Experts of a small language model.
Size: width 192, vocabulary 8192, 43.1M parameters.
Experts: 24 experts in each of 11 layers, 192 SwiGLU neurons an expert.
Training: 569M tokens, 8683 steps.
Below are experts of layer 5 (counted from 0) of a mixture-of-experts language model. Rows are named router (the router's row for the expert), down (a neuron's output weights, with its number) and show model dimensions 0-191. Each number is 500 + 40 x the weight over its row's rms, rounded and kept within 0 to 999. Numbers have three digits each.
After each expert's rows: a language model's description of what the expert responds to; "comes before" lists some tokens at least twice as common just after its tokens as in all text. This comes from a sample of Wikipedia text that the model never trained on. Tokens count by the router's weight.

# expert 20
router:493441519601518473545548539537483520507495453496527521441519566469489560416468491584478447506456488502543442545501553482485511541514485510451491497540460502409530517542540457553421494457459515445546474427501466544472501451458571516446531508502490486458480445512475536479471415467516489489541478496496457437503495519497599427437400519504540509482525550551528488490497527527476470587524526457467475518483537486566455495473480465456474526528497476523463525475463542517489494442478558513481484479492539599444503474556518505498450451391539555478470461547511515580408492464505517520
down0:511531474549509469428458521474515525518482587414553520467507500417514534565434457561504486442421433527543423429482486521447445510542505482488368521509549465506466522511485519493393421487538515554551554554480537482552443524554473491534487514512498482552538501492495525538529503547481496487578535517507466492530506592476471526504520551470540588546495459482482519537491529543448540535548535479485450470522523527557527532568496518525564551531405512533443502486518561489524516526477507499521533502494505460545443499524559553459452420531469534522554447508468494526468515479512506484
down1:481450541512439551539480673554470444572586493423496452496512405436475473432510519569558431529461494499472497540447509474474466565498512481508571517584487540552525517473526512549467523519464446524558511522535487523524499475436514501471560476537554549502523490500480466490499487493474531458433443536536518485470517481471521478526473550506503500556491524465508530454456496557500496403430481512422502545478483517504533442521511476501456483485512474526443499549447512474504466499587464491518562463561468513509569449570542468522518472536478446454490561529473482466547481531490455526
down2:505462536543568450453509411523614546491461510473480579533505451491483443527512534538558528529502478519528556488481453477568553538557502538527558457565506491554462472508467466510512607523495491550495490522484468483418531430487439533532512475510540579439484421468500533565502473521425524532450538466499523498464524445540437483487477551511463568489550520497517520437555537446461523506534542466586534495507446497483465491455503449511493502493504478508574534456481420552433511548525526492552503490510471528419458559520543560526545429502510457538513439499532530477523447499480527506
down3:459492479519470484480522479490489492530488524488534580464471513517536509529555391562517538445510517555542499492490601471463513501498418556485552482498443501569535530445476530542525466520497522448506429442468512539483551480566506538484457456516510492542474458506545477458500474434541505463502442522454580455550518530503537487378568520478535530494466504392459546422535510575499528494549429515511449480516573559471591439533526496542428539539454522488462519451497564529504473501498508537498431503570524509469493530502451503532451512558547551526529491517520471563543515470542520508
down4:477462497460487447482509499495571485515473523515470513490451399525535477524452455567514482458459450510464465430525461430509504446506492504548483458409509552532422471487489499449520527516519555585593478513483524516518523532502510502425494448539537496503489503500491504508535583466535558461480430551454533519531474553578542540548532487436475432482473488491565572469583558501502518540510477534474484508547562463521513459484382478523509456481477505509539503527541603448478488492482434475429580518468486603508484536490438452533515525459459523511504523535562515509521500494475574490
What it handles: Surname endings. Final pieces of foreign surnames and names ending before a separator, like Shulg(ina), Kovalch(uk), Go-Shirak(awa), -berg, -mann, Jr.
comes before: " |", ",", "'s", ";", " (", ")"

# expert 12
router:501468478541529474524508486542592569538478484542435523454497491512497630451454524561545417508468478499498407540500496500484448510428490502498479460525499522417496510538556514539459513490502501442557520404535504527488507504500506543498475501475471412534499496497478473506454495530571530553471441475443456525554571493484491500501519528507463500510599521512521461447551525594500464499524542483471499538490528570579473495435432481527448530481502520486455512481541551508415550487451537446545505584469514569507546525554452552485481446492593507548492519499525519503483558443505541461
down0:503473514515522530506492525591486466474451481490566522572461518574474531414534547488559596547483542530515432528458534446506541499455510555508497486583476481488468481527484502532533417560472521410551551491497539546526518504532462502555478554543455516501480499540520399514528479491546482528525556440495507555491432466563510478524484433532497501566490510526465554485457471479520531572531475478455519490468560538505560554480474460486518477431480575478482452536510509541395478441513484513430488541519567469530464471563448535541430501508478509476580438505495460493487440488551466467
down1:469491553519568519562471532484417480430473557444461463522564444522466507471441517466420536496514490565425548475527524423569483538538461522539499471527516474467483508486565535558570524453517529458478478478559456423513518504500527458548525493507532509466521480518492490492489464537495483514501558503436467416491477461482510521512449544462400501454486479568591531459413467397496549560519526578462544420509479499470490463501524487468421462442522544542490463514548529507506509475572494490501457418512476474445483522480518467488497498509526442413527482520525546504530513426523510467
down2:490494534502468457415530472560475577469523537541519541421549478516547540445511489489546503407502474534440556492522497494530578552499451536488517522483519466509525493523546408565506476477529484434468467489462452465521512513446465569487536538619529559609549460561464502436463515476420508511524519494568479498532583491527546492482496485426496478450451460507441523458460495485491444568471490487508506488490497504487551563399508536524475555538528558545440474542450449489479500503454476491483469526506592510470490486468474524526457465475436492519519439515513571492495456497487511440
down3:487483524497497421468535535569506516503576546542459521549512559519517481493494486467587540548439501561468502552534497543535582510525587505557369493462501488507465514423460456515553527576535480522406559530540485446495484457525528559429458451492505509495516522490481444489515517559520562497482524471504463516463521507473455509491541471578536520477498553472550484452471529563501503455541527506450443502473523483484565495548474530519487479493528523447474462569420492508436491482507386457479535517517495498548523483481382419467484452516490449518517487543534529496454477494493556555
down4:453481528470433507542544533519514497465501514486570555543521559459496547559545480514537475479569448486558495562577492446465486527487534396492462516444479487534497559476505474544455531490510522501456526541495510554529396433526452568531459462572517473472561537525494463451515428517468478464551431485494482493470466548543525550525462463422496486498565444449493481481468537551452464575477477474499502493444468478521444526550481464499479487456426472497467502489469552454555549547556513443496515500535442509532544427426494585487530478520474555489476569538555522486545441509444478465
What it handles: Table and field separators. Pipe separators in tables, plus colons and delimiters in infobox fields and lists, such as "no.:", "Level:", "(born".
comes before: "\n", " ", " 0", " 1", " 2", " 3"

# expert 1
router:547462526520573543473513527487550588494530442517484499494503528441489554431527477462525528520427508470544481560496475522529455516473511483445476506495457458506558536595526491491414492484492473430528489510540446512466499391419496490521528460535508449495480491575495512540508398487495532492500473441483518529534549527424541477506516488525454512480544553503556545509557633515547492536526516409496545492472486489566519511425458515446508512530565522504485487461524528589452511438452541475517455507458543540487592531522524492501444534502573537533513494540492533549493560479564469478
down0:468453518489483468505570508429561466510495431498466461577521486491488550516531460399531497543510523468462445460549507484495457545530549540475564467487486538431474561579509458492504439528469543503542513511481401527535546521468402486537449541451585535463461537527508558495526499469517503534496536475523555531580485488533538461402472486484486453490458550526486506503527492527535537448507515491576526485480505594473454487468458542539538522436515483448440517544500539502556564501487498497530496472495456466489443518446576445547485497529482575549495485544420443495474507440487577536
down1:496574510482464498512514514580514557446470498504517472531538486503539498502478549573582475416513512441543572522517546479516543512411499516482533500478451513485564526444522439478515528445514455429490473481471509498391523512471483547476520515469523509428422569498507507454525503528434509534439471532450469460466504506471477536550468523578552424460537397410460477523501452492532474558487548528497498479473428487489490457414545496450528407507530461519562510529478562473486524537517489464451531496542541530495472514514482457488503502567445413421467547532473486475479479461531504548
down2:528501502486478492584487524470518475532484518413508471496440490432491501436428479439461506486556419420487500484517423446536490426552547440409534513536463535566478507495524522481522481481467504537523498486505526525459523500534528480520453532534536455542522551420475463564518520623509501548527508440532502549561456495504521549510439472572484518492478446477488444511482452527515530532567509490515489493460510409506530495477509477420436482457452510558532530552533471447512493487498511448501507541480502505410529511476497513542470498587560549519563535511461536570478533425569437450
down3:457463432497522510478488512494480589565537454528422475536453422506574452499416478456517470509491544466489506444545545588465498417501509503525528532443536477430485520485527553438493467456486444546476513529506533475545548569568481519464540521510498532519495553542486539498426509440553454483480584502501484516510500513485545465510544464541507454539509525518491468487519520546513477495418555482480493412558447536490443534411516508578555519535487437484495491507541514513490508539551443473421524504486542504487490519556443486459424492557405500532553501525442539528481417468466509456
down4:526487509513533463508517584504469488458491518544538495432463477505454472504535533486559531519521531491469497514500501558439600486456491548512450460585482484503530545498489505483479436395479526494504468483480445602482601500560482470558516521502457539525447518567453496477510485473491559519515556509553431534492573465498489479526452433470537535451521511516460522466461502533507463610522485418477493479511508532428528489481562534419497547505472414456489526427411533457474474520463600503564477510454465558521529504495455439493463471563505550535476467517501435532499501558509487497
What it handles: Line and sentence ends. Line breaks, table pipes and sentence-final periods, often word-end pieces with a full stop, in lists, tables and section headings (es., ).).
comes before: "\n", "|", "-", " The", " In", " He"

# expert 15
router:479454504544542504496488563446471560521502464485529455470480521454424489402473509566571467474461463510537438548490577478524476553457587534439461437502428506508494508571565461537438546486528548469537468463509428471471485489375497538444499480509510515469517456544494550559455476447462487517485491479519437502542539535445509389461485496529462508494534574520519512440470518517524508511534489459493461522465524515570416501468493480452474499515537461456480527507507501488472526480457523458483483465508520581433478525567515562544473428486532485441437527523566547526460500451532542476
down0:472469528525490423446450470484470487552538518496571499508548527529505492517528547490485460589539548426498546511509531445462481508460477491509423510501451471460496494496478509440529509507489509475525483506504507516520540525507555517579542494525428550483480586502448436477473487548529463469549606521497508549479454495551492614439491478471473508519475515433444528604490465521527429491453569548505500616468558448509530537521500537485526549561491491413456547561469552456540503523547464498439561508483552525520519445439460506520487509477510469411467524554476422511515516507455506509
down1:462363519478512497462483463538472482478566558462507502500486538559567573536507481485482511610472479495514489479502498551535604520441542512555527505560454503443499539512467501547568517547437418462474551524464480534478447470471463585534495486536566502530436543484504460464514510504553523527542508518431486496502453516467470485534471488527536530568530477447474473451478478507469441593522455442502531430476538441530505470520486527539508478519458480575469498503514483530522550521480581477505489491419508458516535396469536452452493485489494524447532536511530491547463505421466524575
down2:476508506496453496491573523554529441496524501502448543514491483493544551504475561521480450578422545479573547608496505525556501516564529567498472489419509504402465502471493490492472536590543479497540478556484530545525536525521565520540544494486485482512401565493511539506509492525490543454518501523499430431394492435492481446560462524514467471530559492533528478533487514465534410471484427509383502496492514459560500518521546495441546517537464520471490541486446546466502480456516559567489475486482497457459473496473488497459582517485494537470503479526449552488468493585472439448
down3:485491494481448498488445459550452460515512542538503497494485430519556441423499558435517471551566535545411527496525545445551473521481466539443560499529496417479542569472485516498511503499458557496527439552477558455500533503446462533578523556522540522533490533509435611526480530559486501519542532503394557564515445577568483552561543522485482477541512552519555525526493498489506456516454454487480489502478475512479430460521492449416526508517455470624515488484502469502488468477509580491504451465531521471435476509478523526538492516532522481493604526520490544516479554522491491454
down4:549457480521486439492505563515560495524512541515532522536476539567582531531487457491467503415581550503498555559473466531480540530566562462441544532502550472452485479483470523513522518419525593439486519521551505508492458509527517539450500534410486583511490478515540505487441474463445438550523458497510509474383431432520509469437525517468482472538492476478440497534451490512442460430450511495542514477508484531497527523548437460548520479495490447546483503526458474559516565523476467470506520481537419506538497474483424462470572491449458519500410496577504567475472562466464470483
What it handles: Institution and group nouns. Head nouns and noun-ending suffixes naming organizations, teams and places, such as University, School, League, Committee, team, government, -ation.
comes before: " of", ".", " in", ",", " and", " for"

# expert 10
router:517434491527518540549518579436467583518500476514507489454548493494437510515478517565497456467510489519518448521510488508501508470525535498512523453539462565443531451557565433502486536516408510484547467498529472499467454430425511524478528478539476462457580473512484499493480459494497487573532507480439484389501538514448505498457496499490515545466509587551525537475545521512460427505559558480460453491470502551508449491482510478430538546416487425528413584468530497500458523511492562506493489514498500572470539544510454532531449414467511541477440495588515576590483559469534492483
down0:424482526572486492450469521519485488450490441511486540528569541396503486549525511566514537472465503515458484541462528503482531490469474542517458490562528481435500549439491503548530515497514503428542497466568453496468510481493511499511487480474437555503464503504508488558472487534502493555609406473448506536560524522503551562427454487497388515452442503501500527481538503460575530439531531456573489497481411455598515489448484476527474475531523517461565467535500507518517483503524458543465410512575480526506434505428480519563515524517547494571470537512583552529496525552495563494
down1:479434458516494424505500498531505426491464502490467571511498545398605461464481461538485521517542515468433515527529462493562472567504496523457500510534448570546545528585492584491484526508570486550509512540462521539516386476504512577457521485484490479483491504484457538496423510460505466436508405484556459495451554549529479427513497457477519489524446538441509476543462504578519466495508540462520516510509536430571467478517476476497521503558444517537432523494514495504469540450518526500539579568472480469524529456514547437508544466475508568538490543413520527536454496434506503447
down2:517519581524477499563502498471431532432479489516516506485481466535562456511494468454468504495502551479493453464483473500514427495459482485413514509586597532493535465529464475473454489552510537465543486491478495425516475504475525501475491504439528540518520532441535395518476481500513499493551507509465518469495569500493452383504540444515503577486452475441572421557564499488444472447463450584550523460376595493473507506482459497496495474479486455494476416515433476554426541529452496487476494482518434512498512499496482543555560460519495492495517541594507542479462454516552492481
down3:527479577469438548480548529534572515455436532524536503510484436514552484490488493490586512514481525480515509574539488533509551494563501497507473536547502505509512579472470524430478490474460487509466516507513436512510578501423558426520572474496507507478515455592402477518521537452490484534490524519501555536543501547483432513441605472570537565526499503527505514492412527477473499537490526488521490495525410528455525467497478484532589446510487459450491495498490511504487544472510499557567482534501489533499474460492518434528520536550383497509511650502498521507434431511548501472
down4:517487521496503468533501496539448533485511513488553497466508537550477542430509541492479438529600535542518481509559523482544504530585425517560478571512453466494533469557541477552443422545564490523538478521458461490453442407494474504517496489545466574520530484481551515537508521566532507499544467492432502462471453480492501442531465523501526494467532438407494528520466519443553530443485532462508481484552490457422457456493508496508549548472508460528493533402461438466511576541474444520489497460525506543511499468549533527481486511584478404514452601539483540432452437500542494446
What it handles: Verbs and auxiliaries. Verbs and verb endings after a subject, especially was, is, has, been, and inflected pieces like developed, ex(ists), st(ood).
comes before: " to", " in", " by", " a", " the", " on"

# expert 2
router:506504441521515452493543570428559497547481418477450502515514527472519545450503525496502460475407486480469452494532549491493492535449518548466513416525439507363540499552514429582430448527449554479521526467523496516495498410451520499546474449581522477518460487501526506480455430507535557517512485447507460488548496573475577499467480493499486557511561533490522525453516602523520463532496530429494488523464489484527455465514508414496476515445521439502507544436572645518500529494485537484507510461475502529466499570503493564487476455456505502443475504513520534541500526480515496495
down0:510558468498469512541475523476442519551478556448590459480503527500471570486485514442486480479476577530501497448493493509531537469522463408531477560562539568478420540509447449572528493525497500494507528475465514542462466540462494481455551477516460506516544470473539499478520514470410474474442479488525536412494534439469446475497531520485487487506554550602467543484455429559453499488433512530486479581488428467444530526457498397482515463465467415505510482512475506481485493551521508541433533496582528567537530490573530438518509515475488512530572526450446506462459477504505401529
down1:416545549433491460509616506468474494467465409503466497572556473470490525528481561477546506451464433521513519492519414489488477515516462530483533489515516472519495439486514452531523457542480530486451521525468526480518532495489494457488451449599560518560486508427433504492556523484402560553532538497537424548583488500532470521497504459571491520466437486493476447500496437541393515445589520472506507555500468521504472528550505472539495474472501505446473555459453492579518514506552506507512552542448453438499454564520461457501546445504536416537506471462490513515486493498431511509
down2:436483507563492466475512502507507464530478456520575541398523506521491534481455536492524541472453513557562527501494518529605483447562538511607505528458475520546475532472481505590475518517523496485477509571516508545558534501558494429597444516470463485458524544527419539483509522452572548455463392503551435457538464532494476465487504495495540459492533496467494476462512470502536484406452463444459463555526512480496468503495516537508528473480430540549522582551447495491531436504547494480496471532478504434538502504523521558481555466516491450606508520489458533496540483495457598499
down3:477513475474561411461546398539521572472465477488515527537441585454559537452480492510523432429462447491495543506454559519532512494562478528480493493477483421443435459492557505433447483519494428508472582605458513441458487479511431479517469493518525500551507481451512566470424484533532528443475437484507592545487559460480483554464531556539508492500517542468516506488502505497481404531460537528452496479511500513454490544466486495536497511471490491526461417502501530515506545466545492453438568476498461450512505505472498479509527417475528477482394539495476564524472517519509425477
down4:480403563462533488464541485495492454508465528531511549540550385585461469440546495547527497484515482566450504507570490542493488518449427450473480479479493469558511525545598476470537515510505541494512470527541438523492615500512549458469499542517425461487480481507475496492532479525512475499429500501507443544464516519470549584470519558473451546565460503544513526534510471510476549541536527471495397525447571546479523495486438433530485477497502510479459510583535493516497504426444484534426531489514544532528554471527499547525493489417499510481489489562542510514495371453494511492
What it handles: Numbers in tables. Digit tokens in numeric contexts such as table cells, years, scores and goal minutes, like 16(5,050), 198(1), 57.
comes before: " |", "4", "6", "2", "7", "8"

# expert 22
router:498522503536538497486505539475515561551473500494445495481527525523475543449456464511524505513403480492544504521556531492516516484533502557411495479543533551509532494562570464517494488542492546525529491421487453483456474442396557550517512461546479461463579462528498535498521428513560600528503446462488421488508564530494521499494493467486504520523516553480568513569454553541471443563494609493487470576421513493514473502469497487463465520422532469524524554514471491533514527495497561421510532492553503491498489564584526508473467405444554500511429470528492567477411538488515483457
down0:511522595506453479499483476494449578476461474458550530506489533563459475514498554532502527486419487501508485464544477491510483446476456522480436524494428476572515488514464516567500490573525466475481485472513520431533500472441514529477509520451509519494533486543471464485479474523504512574453535607447563499556529590455446445572538519436558530466484459485482504543501520446549505467450502506466485477432557506398468523500518544510585485484459489413533480488458540540456470411500467496481515499414562538474492457516478477456555526462485513557530528444560563555553583529507481463
down1:488551474475540526527535477511508493509518501537445508536431468512473503459489491490512477453479526529467456541535559498552534525495464515485448561536464443543534434449588585449402476468477524564495518514538536514483535514482549442512521524492509459491459565562468508482474429542561583505522522484518415414433506481504477538481513578498479489496515428489465438514452474422513499479602515470494483450546487484548508486547493522508433558459515556450592528499530497465562436516446493471516560422475483540454476506478561489480492497521507488509541433469598543550450506581502505519
down2:519478443530518450537503478467507471474433503496465480569496530572482496450479619506505521542541511520505510488459557508503486448461564485490466529513440529516527515529453542541467561517476477438534518542491504503496491564544476545500464530443552507500522543491439568518466496572504501557484459479549525491458486545450480577548517523510588533544536439521507611602437426469394488489469480439473491517500448497456455511486476551491530484503509490408542560509500582538482441490523527553486490560499475506446461551512523471512542433538493467457556519446500434512537534437508481566
down3:542509449508498435496484536527474441500532418524455550576488443498500487495475520488487533551513521515539447507460499423431539505465579482445527429488529441465481478539491491443514480480582523478484451478581472488532601478457522525487431523492505481432487455443448552488470518481510507515456500503448510519495463493438516547429470466516505523465540469481509512431530478438521537486474460464505529472550544589458492458539533455459493512498538532477569492467543437589525508582568494543468419465521527437472485533523444567492491508482482592541496543529407502495564433536520472466
down4:532463460433552473501487517429481519543498471569501444513473492445479477506486601524541489556496462486485467567526421582539479463500476531554503554562439548431529525591470458497410438415428492529518487558526483487421471431504518534456498478531543462514576504441454485476521455505449484490491507513533464473487519430513465500511517466528473553550517486474581496467458497534508529424549515517495549551503525531569454523482491534423428505489498431492432553491419469506517513526485548539512517526431446468501494509476472536453484480535510579481504507547542433449491467527504454518
What it handles: Stats symbols and decimals. Percent signs, degree marks, decimal pieces and capital-letter abbreviations in statistics tables, like 7(.2%), PB, MW, 7.8(/10).
comes before: " |", ")", "6", "2", "3", "4"

# expert 7
router:580428452475551527499490460494572473512550450501520478483473515427483525353489489534602469454485438485554487538514540495536468492406505541501440489504485531519518490540514440555474527496509520456496507443543487505475421491467534580541562409551441521500550444499450525514482484488560473502469527523449502423532546555501499478513497497538505505519557528441515518496553540533526483528447542441468507549414466508498470518512553467491533572504503448527503534495560538552464491429494536469488487491501515495494504508564491482533472430513526486532468464523594522564405510479581486524
down0:480525507539515548499480488507451473468546470499530417528515411536409476543533590568526447446439501518470444526516461535563438472526410539551459445553487476456516539485486529424489497541513410535463462485547505512513509510499469525477489510535495541518484437496571440484500416522529557491496504549492456497521502509480457478508569461445447528469473479518518442580548458525535503497530542537534465550457479569544423495484449508493468499494514510570453481561473542532561431499595495478516476546502470504476572513421476570501509522496475551527478507495448506481542479508565592519
down1:479539531489484491490493481474562490473523483523523523451438493499522510565533474422497527513534530490443508455476484499433535442521460467488419572490533502526526546564508496520496429492426490574508509487462571456522492529477394407491511477545441578588498540482509478459511494491488477503511513555490442541512546482476431509533501469486510554538524572471499512613491467496556542539479529544492471482516481457556538577501533500530456480448488522466486459449511520522375499544453544521477562553510546529426570503606500516573455515453495468566515511556493466511504460536542507533
down2:530485477456487500514476528541482483544471459508477534512464464496549530461535546520500511496488497533512516527499525462512421477448580453453533551522497407485479421541449532406494520459499493543426455459570518528509513534489546453398519420489492491563489485414528490496531506474511437550448555433505470494461457486480541528495508450502486485512509391440609548486490524538447556430476514500486534504548542595472477443497473477553534498477493520607490521471442527427474474500527520505464507530572452500495422484498514441526501476510565457482485440465557556447493539511534493474
down3:515467480543532404510457531516522445484481539533498526500409452517440441458548505414478550455545530522519432488470581515556530459498492534475534441541509508487455573506494512508471506511502468576496508502475509468534498447486501599481520516477556516522442503500537520418493520525493558461487488481525519497495526471485449448455515452507502538461526558444498504551509413507563500506441498393560428499501494456439504471478506446519548449508469444492505569519509493577407473522490546491543428525477529517458500405480499521514528522475637434453485478495475504492509435463455462515
down4:497524521475539446493524463567572523421548485465472475392546508505544516495483483545532547458512446493473510472539430454514399412492501531445518483444500524513490517559562484507521489510511479491516473496508504427446484527454454557496595565483461477472455545461491531517505494536457450466520492434492453474506489558461523527555542504526584509527490502494426575431562468491484520560463478527510470543406461506520472492529498556543494573518574514441493494473460569545504470404477504458474444524547513479500466523474484543470446545498526520516553530506482562476589497451508541570
What it handles: Table and infobox labels. Field labels and column headers in tables, infoboxes and taxoboxes, such as Domain, Candidate, Votes, Round, Champions, plus bare numbers in cells.
comes before: " |", ":", "==", " ==", " /", "s:"

# expert 9
router:499476460497528535465547540492526554535510452495522567461509493468537506432493504555475416492506479511497493532514464499573519492436600507531485498532525504499516535499540502542467529457464519534426473507506440561445435526494507576487526466517493480460529496576440537509473424500543521519509522432447424501548533580553544482467493599521497509509516533506516539459492525470525479571541573511465494537465571563525524479507486437444487532481570530500477479491587478533467576443424525457465490568410531578466507525544476490576460494475487516471462485575541497561501567420500475499
down0:534453496381545458519481543509576525493425486530534508501515501516569452506502525550452498430512519488486519490527445500555511493562499509500432530477465559492445522492492523486457474510493542552448533410518486511497416546558487520511526489558522521561516457470512443486561523586490555449540491506411486544506497436507507540427541471481528473476416553487562504544478584481476518468430458445491549535540435475522566517440557512469462439481554494433543483550533532520536515493503486544464489507576500608455416517492491494501508532513466441528472484518494470536518459548551456499
down1:473445400462421463505535596516457493515456485557550417533540476524492482466547535412482536485527553547562575511487512494547562527493410505507503484499500534529504489486498458489487477382455525480516503543430522568401451463497561572510493556535526530533508469495448508542542472569460553494547525483458515488549511481549505479487454492504516449579521533480562536513463513514516513485559506474515493460522477483573535523429490455578477445456474469473517514471594579522524526525472500534522497562435511492484454542514494523463443554471515483460548475455530506544513562507521499457
down2:476540474509488480511515530446454502451471519561537487515507546542542459451430489512527540523549500482470546538480543528514548492443501495584588486494515512468476516500422541476507555470584465550473526555467491446488541468596512504433509416486456520518453491515485528561513469466548494521465477476489501526518418542509486541505574553484459515467424500461573529516526485520514520426514437516485559519528520495530495572459494550525452418526566582431480471542528496478449517404461503517510477520462449525544515489487598524548531462496528488593499467471463447555529542568467483571
down3:509517453518484533525501495490460494425474511567534508426545512577512615540549515535497486501454509525546491482419488528463494483509459614439531496452502568476530404527520489441549490525529491489460445504397482463495481581473540458460453470540432493503474485524545534514491509486505498516544566434490503569502479485516496494510479458588515458493444452449531435547506517458455462527559448510490482554516498550559538534513421533532508418508542466495476496541559532494492448527491488479461554493444502456456468425557508556502513504499502490472458563497527519575481496424486502591
down4:474547500448443484515551506467556490471487503530482591494496507544451560523506494495524423524482540517507425550539493446491504538486506502515540431493496487516453513570486573503530475512618492468487547485483427525561546518468516477604447438573462542442479521517554476540487522510602486529509472541542446485509523489420501529549535472453501535470475536527568515444544525524487557448566514493525475479536571475482455524485460508542508543455545509549534584569524465511456517508503500408477525516451522484483480551477518529530507459425474455481511483559411491551545462598498502507
What it handles: Conjunctions and pronouns. Connectives and subject pronouns joining clauses or noun pairs, mainly and, or, to, but, who, which, he, she, they.
comes before: " the", " was", " be", " is", " a", " had"

# expert 17
router:492446519541542546546532570498517526537515479529457526491569513492489547447512523518500493422462425459516472549487452507577442486438548527513498457538520495423551517563559515535494527506475544481491558480495468529506488453534498542409524474535418461500525441552509549475450430477536521581559543475467496462517565566460503403492440509561463543454533501583479505498521520542561484496540541445463486499450511522565458545429480508471415494488548474499451563436489560550455547487462485442518513508518564539482548527534491547531513495431566552526513461491525548509498510473459461518
down0:486575445526499508497558445489594548515449523506505503500524520519505550327507536479516516578481476520506511500457484578490453492595506515530476478450503592499479514477534504527469442490561500520488470486490509535516449505510513460490464452506448472459517477522515523522508484554551467489528526501465470543538482511529478469475436480474450525548433448482549529552519570433549523486521429517541456514498556455489514520606472484484522458568570530465421395470501518523456521387500547489560519523470498419536474488481506540514529517529451544484486569486459493520554493517494445523
down1:501480472488466499531583502513518488467455497544437459536474492556551503484546503516500487568506499465475509451467518453572481496504535468526592471533445475486502515507514511514481521524526555504597441478491508496435412454512548477465524484494481528507437455437417588505520442422483510521443501476494472531450512433576564488519439516505461497461462525473519444554558576512509526494464537476550530533455522532501534554531498516596500458595489501520558457470509521531476509473537590525413470579556507557522566550464452513485439505496486521505534594497476419488489514503521520439
down2:527530472480468465526498462466492446436465511507470491491496571464517487460449455448522491523463428498431491517486542482522446570513480523489468477465457497450436554437529485497535467493571503481646516520466452430445489521494569562528517554506505375487534510500540533514520476520485529471442546503448522490523560453468515508528464508486478460403524450529579558495512469508527455519476467425513465478546507491479469497497469425498508583544512548474428523550475523469517543619488478500546478527558568517497476446511408556448494470458526544475480525429512503505480451501479498531
down3:448435512473451510491586467524480486500450514496533431500439542485445583530560466556534569512591458559523519539504486491493504527527450552466530455489492412473525475519484416443493481435545493465563527511517488475533573548526474501443566477540564584503528488488537490555467528477459559531500498496543459531502508536553534555497476523462586484511553514482467479457552444419540522478510503512520463459514561494530494458514456506542481477537479498473463476440440456446569534491553460453455571538530454507505454537489536500474462494490572471572511559494543527507447432555489571473
down4:595516520518509551460510557561527514521457463459453579477509490481466482530510535508528496468532481534542525538524551515518446478495526448487488458503544569494499485525514613534471450502525508477429445513440499565566434603475466406474528525543474553511537427524593422520487520506461433489498476533536542551505466588531492509566471489492600448464499486608488429419516540488542467480512507481460543506503449558491480527476489559569489520408466505492519505495514538493439503467492483455550488430485462503540539499518532460507518534518447501464502487449509486516549546488541506507
What it handles: Commas after words. Commas, closing parentheses, semicolons and periods attached to the end of a word or year, such as 1975, ing, ), ;.
comes before: "\n", " and", " The", " he", " but", " which"

# expert 21
router:548434453516505565521541515513526612534492508522532529487556598443426513466507495492476413443520485474534524513564514513508441542458530513442472465504493472469548531503552450553416523500453512464560514486535446537430453522506492504424493481503448394435542493477475547521500469466502524507512460500448472531571510481467545482483524513526476614498542526514500516478528488556507458537569521488478454592452585580502450497463440445465521503434513493538491552456554552525473538466498504440497466484482484467436490489511484525512464436479543581457497429500510501552512500461507477494
down0:552490523579505482497515507520505449429396480494541475551542455436549521508499520516512518490505448501524486514519528478444537429555460562559565502520509537434540554507451516541493450441518495476472486498515505468460506527469514524535493585472532489521438532552468529541572555530513489481463510434568445515462429523409503459457525550534489440523475513428576498503481543517546485485450515538490481505533480502555444533518519529497508443569465492489504477477571500472535517424501471596533486502574558486434555436488486491511535414510520420581549452514466478571538548487450499517
down1:500555525500523480507530437563563484435440539530539450530475461519464528465486515540495505537491477492463510426468570574494504409513546438482508457485452492437488541524529541457532555474420533478483532499471477518535553563569447519471531491548516472535445463497514465424520458496541525552514479540460536510577457463456592483544495537480570565497560521561520520432505515455574494512474413557554450477558520457460381495496510573465504492477498524492516560457549502427526508519548554475494513437508492443467518484484471498490490473574522535515479484474555521469432533482459499477
down2:450519539412506489606474520376506489541470577448496532535507457529444460496570485511540512470568480501417531420483487454502493503499563441528438447552525418486448476457580489472537495473476434458477413463508444475437478527536502460439568475511479530480522477458523491453501558487473500455458528528550545493525554446562517477542487512495459579491488521487486517531480427487509493526476434491469453481489546523474433490479494502489509489485538428553512467442516498527484532499492550423536515516459461511509491463450478457557486473448545503441561467508433483562502461429493472476
down3:500449459461464572536541545488543508568537514530501571531543481507517462542483474524486560505496579524442523527497518472542523445601508530599449538539510579526499521463540555567478445529482610532432502543467526477516497468497519454563471533496527485455492494473517523525489498436508533402519420468491479479448546553532526565519498525530573474498504478527569441483465482487469514544510556511513539511533488467442479487472489517457511447556473460543545469404529509470533571488452482485517456489424558517511461424474535457541499481490444459510460510487441560418513469538478547467
down4:477536430492512455518498478594516486470521454492482484409494464458437548482481501516506512514487506489506554548481539500555491528445502468545524445610474541506485563574523481535516470521477505506393530516489475524525545514517529508487536533421499501489530492521451459452419508444524515506458485483535430489520577544487508441461528528538535469507433550452472564488491486431499489453526516551567523534439446566480499511433501484570475463512540499430419448445528512493528475492431537465481489488438432590523513520503481450568487551531527431535488566542513516570466469525480455581
What it handles: Articles and prepositions. Determiners and prepositions that introduce a noun phrase in running prose, such as the, a, his, with, by, as, against.
comes before: " the", " a", " first", " an", " his", " \""